config.yaml
d_expert: 96
router_score: "softmax"
init_std_router: 0.0375
norm_eps: 1e-05
optimizer: "adamw"
beta2: 0.98
Below are experts of layer 3 (counted from 0) of a mixture-of-experts language model. Rows are named router (the router's row for the expert), up (a neuron's input weights, with its number), down (a neuron's output weights, with its number) and show model dimensions 0-191. Each number is 128 + 32 x the weight over its row's rms, rounded and kept within 0 to 255. Numbers have three digits each.
After each expert's rows: a language model's description of what the expert responds to. This comes from a sample of Wikipedia text that the model never trained on.

# expert 16
router:179122118101137155101110098114121145130133113131049181072120133192128137182090106157094128054115139147084127100091147099135152182138081119120164090129097109179109073150076098151102079124194075158117185126135059128174137094130150148166079080098180166132080140152112129123162107115156148107113122185160136159095132095155099153135190143066099149163102167116095114158222151163161126086106116132136114088132107101133097144170135149139130141046113098150189087085118142099108085157109094182115136123181111140176141138140170101111193128116136098148170108182161104136142126115147153135
up0:078210115142137073128118133109127151154116133125098129182183127081122124144107167123149147146098128082130116102209098146128124131131105095121192120122173136147136143154142117161091085089116193076099152147069107125130142150124149133053114203138112132155121087169113114162103102079103109141205129106199126146161210144109101171131110112106204143167127069121135127079109124107147117130153161130099113121185142144209080081136111084132118130123109115133129121141140128196135160058086175154136126125117147145106140085171093156248147119119155141137130150105060117122107110135141153105
down0:107068129091169159173145091096083139157166083151144178164124090138104090147101116114066164097109059120125146140085138130153140101103135031192104135134166174115157068114121075114173146066122151121142160186136182090168122105118162146128118130104165126147167141147134137121139102111174096137061178125111135111077112122142124065155143142144069191143125151087087146159169145151122137133153087042125094127132135134133098138075148121102118101126099101131122138083170170138060128169127136094147074123156111155075111143180209112134161133151068107146150130098134148174159164115195119131
-ing suffix. The word-final suffix -ing after a verb stem, as in Preceding, According, depending, plus "with", "including", "To".

# expert 37
router:121150096156113136140140097138059164110103076162080097110134191127108103110094111154130129124102145140112170149085165167108117175158152131074163208120112163198112054135104124135073069178094122141181140151130130169128030145129154100110131123114105117174123144143164162105147134185179130127166094157112168140073127078127108197125162160102116128170159128140159080107180132141168128138153145156059137144122169096137111120111122110086128127083062117099188128127134089115065148112145157124113141071093104151168131093128166128057105143084103128107139153119177115131195129113050124102
up0:127114093161152079111137093096145095190082147104114157091117129073155153134093081114146112107126125072121066071060135113156123074101126184169135117152175101125115144153145163132134164137086086152104135115140166117079163133121176110142134137107079149135137158157182125108172135116095098148135084119079141155094130129127145131136144089153144172145060191145050103096161111073094079126159114166122115114180099113199108101106115132137161087104159138173162136171157122203130174128186113167115119149134122123137104150145184102130090032151104075105150168060114144184114179164096140114
down0:156155113085180153103158140100150128133154155108171145130133116141160090098164130123165141122092143073108136089108153157161116177118109158118182082155113039154159174156158143176126126136118125173034121176213167099102154102119085155101101131115142184157113115099126140195145129165140086083114176163141047122099086119120108138136115084095115109154148125054158122062138116164155117142144167089102117117051118139120112178164119171106136080100176125118112096097144103104126089156051137055128125130116103101198141118171133125107129106128111155187067164130181121142134114158147146127
Past participle endings. Endings like ed, ted, ated, ized and ition completing verbs before by, to or in, such as repealed, promoted, acquisition, mounted.

# expert 35
router:140117115113094166124146131134095150126095133149035105101102156086119130116082127136119126109110141108090147167047161172126128191148142107117168207113099158184128062144094084157090080168102124115176154172148124131129097090129135085142126098111144157154141121149147205113078123178211154115175103152130173170058101079164084127135119122092108152183115102125135095083192143183148128149124151129082159135109133127147063121142136109087126097073085077128178098106135114196078125155119129096091136075124076133162132105132176109070135122101124100132144160130156143161203131140122140122
up0:198113114142166158090088158174103161188107111114119108096132153095177153133134179113123133131153101147114093157150143115107123175181150111108091093153165152145170109149158146158126134159176123135083113139131079125179148110083097143076103201135141130139110106083138148202146175145114131119112185138176150100103117198167122093132126102123188095115135171149066162175102081131157115120138020121169163138146054126128104167068109114124111089149131099087137139110122155129197114126098136139082140114121166113117142104144069121111146053157102123107067018153121107112144102135140153144
down0:114127144119202136150146129111077104139139123110125103123095117159193125121108161053119131142183170137163153115141158089117162152110130125132139152136180140168134134142151101067135185074124134123085096124116137095126100153140157141080144119071141115112149098149135131140122067183112147120133132129080128145138133037150121127154091155081147122155099174145122060200071106136094138116101128138085171128152117082143118161112125204117139144082151104152062098177145134119030130120196206100110132139083072160157128086067148165091183139117124098135122180141137068134147161150100078069
Past and -ing endings. Verb endings ed, ing, led, ted, ated completing verbs in narrative or review prose, such as scribbled, rated, trying, plus called and wrote.

# expert 44
router:136061137120104103128178070150111158187147188113120168056129135171092136143104126158121128104182132115062124122087142147174117133125095107107115157157118152099128051169142104079154094096161107052098137195127056089137104104129189147112053096137090137123147164077092108116065045187168136105106145158170126208137067123124120134130081124142096158123062138146180131159201113108115130105138136156140159109130108147133074130157157118135129132111103074131162077149139160136122127162114103126119170100158079145115180134149127138134170128130166091174159092132144122118138125154143165175
up0:196115086172133129102133148122122132092105077181091169137092195166154134145139112167134149113156127139139059179188121115122187104113125122203119122153117157174043145162086121163148158081188128113129098092135119095109148179139148131102168119142130141154055110144129084100113096165150162154106131094087179144063079134084107166086170119155088110108118093133069106080141105102206137152157135091136108104146162157153202149176145129181126124109161107143123156159104043108131150108140157097102092111164115067135125100136114119112133094193127112180147137139107082172166136135105130107
down0:172187132138113113128150140129128165106111163129127148123078127125100105112126146091122125201141107168120110167119156097141156123119119163158197110169087177149072167154201122141116172155118107140180166154137085115109096125111139154209160109100141129183163151053107125098133129060075125129095084101155100161078078142134135065147086145130122158096084089076182166121142143161139120128081074116084118129097077110111116106080100148128133172162104084161188139158163147220084091093143118125111110144096171100172112148148103121136133134154048102162120114107086174112157097136109173075
ing suffix, sports tables. Word-final "ing" pieces, as in Boe-ing, Batt-ing, Nott-ing-ham, Run-ning, often inside sports tables and competition listings.

# expert 52
router:150121157127136103129111092143195150145179111172166164089091154133131106153130146074147099116094133189125160156168116090155150131145094151155069129141094103105144196135094152127153139089129154128073174100134171101133181131108083179106137206134119098020156106130088149059170128147134175177129177100134100116136108113129169080158068101154096108150117067143145148165140137118153124079163146131166115166154096160109195142130144097111117138089077051130040152169143134124113166147150070114129128161104150098180133102171133154129133060128100150097092127150111142184153130133087114103
up0:139189104122151158114135122088145068127097178118122136140124121129117147123082073113110125106155105118128157073090122127106147142053089120148154164084090170107124074164189173179151088149125129129117168159191078150150131126138184113142138091132142137117166175104097076244146082189133158164123145109123141033147095119128117138176099119147130101073116122090167148084122124065066083130108135106162160148105060098114078157105134159123091127140178135076143088110115187151159154132095155121164148133110120137136150141132125076162137122164148201095113150074165112132150162099098158093
down0:138099098093176122097072128138102157159158130138186155114138084132145129132103124165136090141169143154032092125103146172103125130084099090086113144108162196035153185109137113070131148125133054122099080121076119159153123143158138176107098088180132092171137109117146135088113124212125139151116159140112135152140139148119132132128183136174152075169126054155130136170080121165151196083161108099141135185085143133091127142145138126196168153087127126206106127131159079069103124118134106158145117123120159164156140123118079100114183109078134130070104134111178162119151077112142117121
Word-initial consonant-a syllables. Word-opening two-letter syllables like Ma, ma, Ba, Ha, Ga, Cha starting names and common nouns: machine, master, magazines, Chapman.

# expert 12
router:114075078163128166133133143132040132110138144165124080121153172138105089124111102090081127135108142167101195126148170173126180149133118185113183184172127108100084136098112173140111100153098133176145095106105114140162092090127171064099132139150097092211093147131119158125175199131178130142156088172112156175176058079153095120137102116089140122146164093155174120165099125138150129136163105161082099160095153154128095095164136095139127118134091136110113154116133078186157154093119174114186092079052116178134132105129096080091098145126090171154116152091163097137134129105079087135
up0:136113077084119134089098133116177099123078123101130125150159121067241094103128044155200210108137131176144145140121158126131124110089127125110099143127090119119122081070113125101145115143117050143168090125180115084118144117112095180183146132171107103127202124111116131131100114138110103117130103151205075094166158164169085126099123155119154154124143127163161147126136168146080124114077107069090142114120134172151090178133147132195122111148156161108168177104147140127098172163164097100115136101118107137100100157119138123106118098105090117108063127202134155153119159142131154221
down0:100151167149148095135141112117084028154134168178141114130099137121112170082127094120144146177115134116121159128084204114072136224148166147185141095148102155162152137173113102108149139104141128162116085135137166122135088157110144179089104134072129102107054101129131109156086103174114115120160184126111065166070167173097126146108081123144164120152126155084113085117122144136147124132096147146172080127082135108150179101081092180135146143150146142202110153114134111076096146097113149138126151086104124148147093092198100135152141075113077078162190139149112130074100170118145173067
Verb-noun word stems. Common stems usable as verb or noun, often before a suffix, in prose, such as list(ed), work, support, report(ed), publish(ed).

# expert 5
router:166141099107160126111121119119117140168128074108151195107109114147178097130144142069079149096081055152134153137092204101055108105090135095169170097114162152163135161169128151118149123060105136140110130132090138132085122138075097176058139107168118129082079150143143091185160123088123145116116192163177089112159163186132119122140146159094150148091138083128092120116189100085183119099138102101122125072121094073109159128140146165120128128112109136158103140163133115118095116106135128192101124157105080178158086075139171156206144124118093138046154122209137100169138123093144123137
up0:111076138137106096148125046173170200149130157130089152147109117107126122139097151139140128095164145151125125089114133119116137110143124124141116120184155125102100134135130142098163137124181143167157093118143112057148144178167150121163182124118150126097179123089153035111095109133125132103097097120130167119104053087111169120067157157104107141202159081117123114133082161080111127105152085128176101155101091150159105124091117111148155136118184212170091098154162105036170112094152143141079106163147143158154195125089094155118069100149139075144145103045203132107105122120138169126
down0:175124096093129126142157137143165097140139115128112152109138089140138128120142082102163091111165105099159184071114082134171117116146105133089153225142135113124111125115127080076145145112149138117138129122075125157156150126187148122091134207124139103127100085183100147136136140181068102132148083148116113134103118175076161176132128140099144133105087156095153060133084157075087135190139120136210088131108107109130180117085145141207114060098141151131101126132129092104134118099182147169079186147172140106105122128223132111153096066117062141170130088201117166096142123149118173135
Se/Te word starts. Capitalized or lowercase word-initial pieces such as se, Se, Te, Mi, E that begin longer words: seats, secretary, Television, Several.

# expert 36
router:135157127139058134113141164147115109112070173111148075132134051074159107089118166143137128117130186082104188130170153173153098126081158124092151154117142137146184036091070081106167100170077100107182142150137183135136073137129148135145179114102170149101137114142120157093047092127167127118155060112111189140082109112133105141153144163148105177139158110119129118126130132158099129111117101171124129141149162125100083126133149134102126114059120174094172107162142065165083124123154078085077118046158073128096130149145139187130107133058156113134133143132156182147155128106151116154
up0:156078068098206163143108112079114185111108142126129107144158144140150164096209131182049118145120116171143121150115107123120135088162103129144087114112141117194123114119132124138120098158144105087081067118149073125185130089108162092131155148116105095139182038090152167104111145166138122138125146086121130124123169134157137146136115133126177112114164193161106183121137200126164109149189145167120138105185083105119122156056138094180123114192166091134115092090098111158146159139112149146143140125111124118100100145118124126071113095119211132074089121190112070187156113141108180137
down0:100085178104096135140177134131166142107125138131123155140160161208099063189081129166147136140096180103098111128145184144090144125107117154133164148113129110116126122156108151196133127116113085119115136127071144135017097099116123086162171113136164132126127118218167121123118155097096138120134112092128151134106153124139138124118085089121174147157128054140160174137135162125202089121119084145074150108075139064058140094175099152082120149110168191176117164138157104104137098145141107121121117154111101147188065163086099131080161104154134179082117081131152095091085110138157186107
Word-final suffixes. Final suffix pieces ending a word, mostly past-tense -ed and -or, such as maintained, deployed, outdoor, junior, warriors.

# expert 24
router:152120106143095179118105166077129135155095127132195153178110106185122101149135093049120127134154092138134163157138138112151094123068138095111130092152159126191095148129083172151120106101099111158083196052132128164124108067130166115113129133168132168110104161169124127167148168074149087129095163104170086152097135201177072097157185147137104123110158120113101098166136135118144126128069081131144180146185110102122141108130172128124130166147113103177073166136132109189143122111143066109094090100133158140055118104161165110157129137046181180103115131152146127164110127136188102185
up0:105109172113141136077147101142154138169100167116149119050126149171204132109138135108068175097151076084110110000092173091107109176130125125130132146140135126106116107134182164072143092167121127111131118195123145118104150117110147153124128131150171137174157142114143101139125094098121147124255122108155174095167126118125127118115141153064150074141166161121114152157164089081153075164097117142117116111192168131164148149081127107116160143158100155145125119094124160151098055146160139085105116120173098156123170147172130115123140099135094093101135068089095085105105153114117174126
down0:097163090139101140163133158194151103107102116086123142159112102106171185116087173156149142163136137104136142161139139103115032171137096124140118146198099204160141135121059151075152101118128161106129096177138132136118053203144048171117106082127086131111165005153133095186101086143088104184125138142086160114129088121092142122150118142144111176095134123126126127126095097092149117109116138105198136108129136154130126126197132154151140144138201154139122141104135077062160166128139133165143139079114143151152138123115138166096094098150102167143094127064112159142118104152118098089
Word-initial prefixes. Word-initial prefix pieces starting a longer word in running prose, chiefly inter-, also se-, ex-, vi-, multi-, as in interpreted, seen, via.

# expert 32
router:124133083152128155133115047137194159177182104156144197126076105126165161168120133112148129115124072185115109167142145045118048150133159058130170132153150117139115173143054183120148118081127108173063199101102169146142111111125108148102123135167122175121140150141134155165112155105125110126111141133125104178169102137124150098138110129139104168114110116120134129149133158098131126103171107114109078142170106152082116189198118101127127077109073108177102172200144120130156133129171125131099123127086100139102140088158176118187115083107120152083143194196130118188095127168151141172
up0:055102123130122080114138110154119157133120182137169143126118165141184078090080182149111108047198145119119102124128091172142118118174067163190115150095078087117162106142173135086143078136105158132120119145090124101066169117118152140118150128192141164118128148126108096134072125092181125106218148091174180138134132136140098134154108100069106152164133061096156144089135150104129113105147114115139151136211186144166090156128170093096147109183113147100144099106161116146105066128081116115124160115172098127104148123172134097105091114130140069131139063100102150098136168108062176133
down0:129119101072101114141072132157127103118147118157108120139154147167074167124118148169096110145046127109141133160095095155094135181092152096064097112153151168127124114084143131159124146227177097100184166081140128175148133121090118167162196143137146100126127138172137110161059069140103122125120135169140144092117120111183094152138106128152129142126156133152113145076143167174093145134120187081131148123041137177153131088161039173163111109066136106133158125119077114073133135158090062150104160151105139141115123142107181062126131140124085132171138179137109153150191093127181135103
Name-initial syllables. Capitalized opening syllables of foreign names and words, such as Mu-stafayev, Mu-ḥammad, Mi-, Vi-, Se-ction, Mar-co.

# expert 53
router:109185098046132141164104151105127070130131154098145150138091126139148144045149064082074126133164145135168152123132184135117115153123102099141144138165088094155123104120141114134118128111105146152141172073123113139161162136130129108134141096098140162121209176156091086100200148112137115105165087043118116053146153080105091165076159151129152146099158104113114180122182111193083130117059169098163083082129141132099117113133106146151128095142163145138149145111125153124136067149113116101206145208161172195175118058129115132059154133106144123125134134122095139136142127085096169139
up0:125166137084070106157137077074041136129206150130067145152159154166152106139140138131122175194163089161096151080151109132149145117163089128163103154103125120128136096138126160094116114169096103118147119173212175134108092148093120153123083125143101130090129084103126109236117134123143137169220108109122146141112109167111094131089168145105172106136101126100109163123118113101126082095146068056109111135107113125109151127109124091139163194102124121111101156124136190183134214129148080134093098116099167050127119135112118103179135132137132161144100076134147112165070144094087130143
down0:150191142110162169175169162133091087104025116153173134136083116120137069125188099129151084152094134166095167119146156105120177118142115119144161197098084112114106115151109138163131120131086162118138157114161100142169150117183093193170133113177120048132139120122117134114151139104146087119092121148105079183100191152131180088133106082164107102134093086078143161144083080128104151141110111158149115140155192121154118116154042133137074116140098104174147132050106123129165155151126097143115132128098154144134127122145177186170161101185090137057154115045111122122130119114126121113
Taxonomy suffix letters. Letters inside Latin family names in taxonomy infoboxes, like the a in Curculionidae, plus colons after Class and table pipes.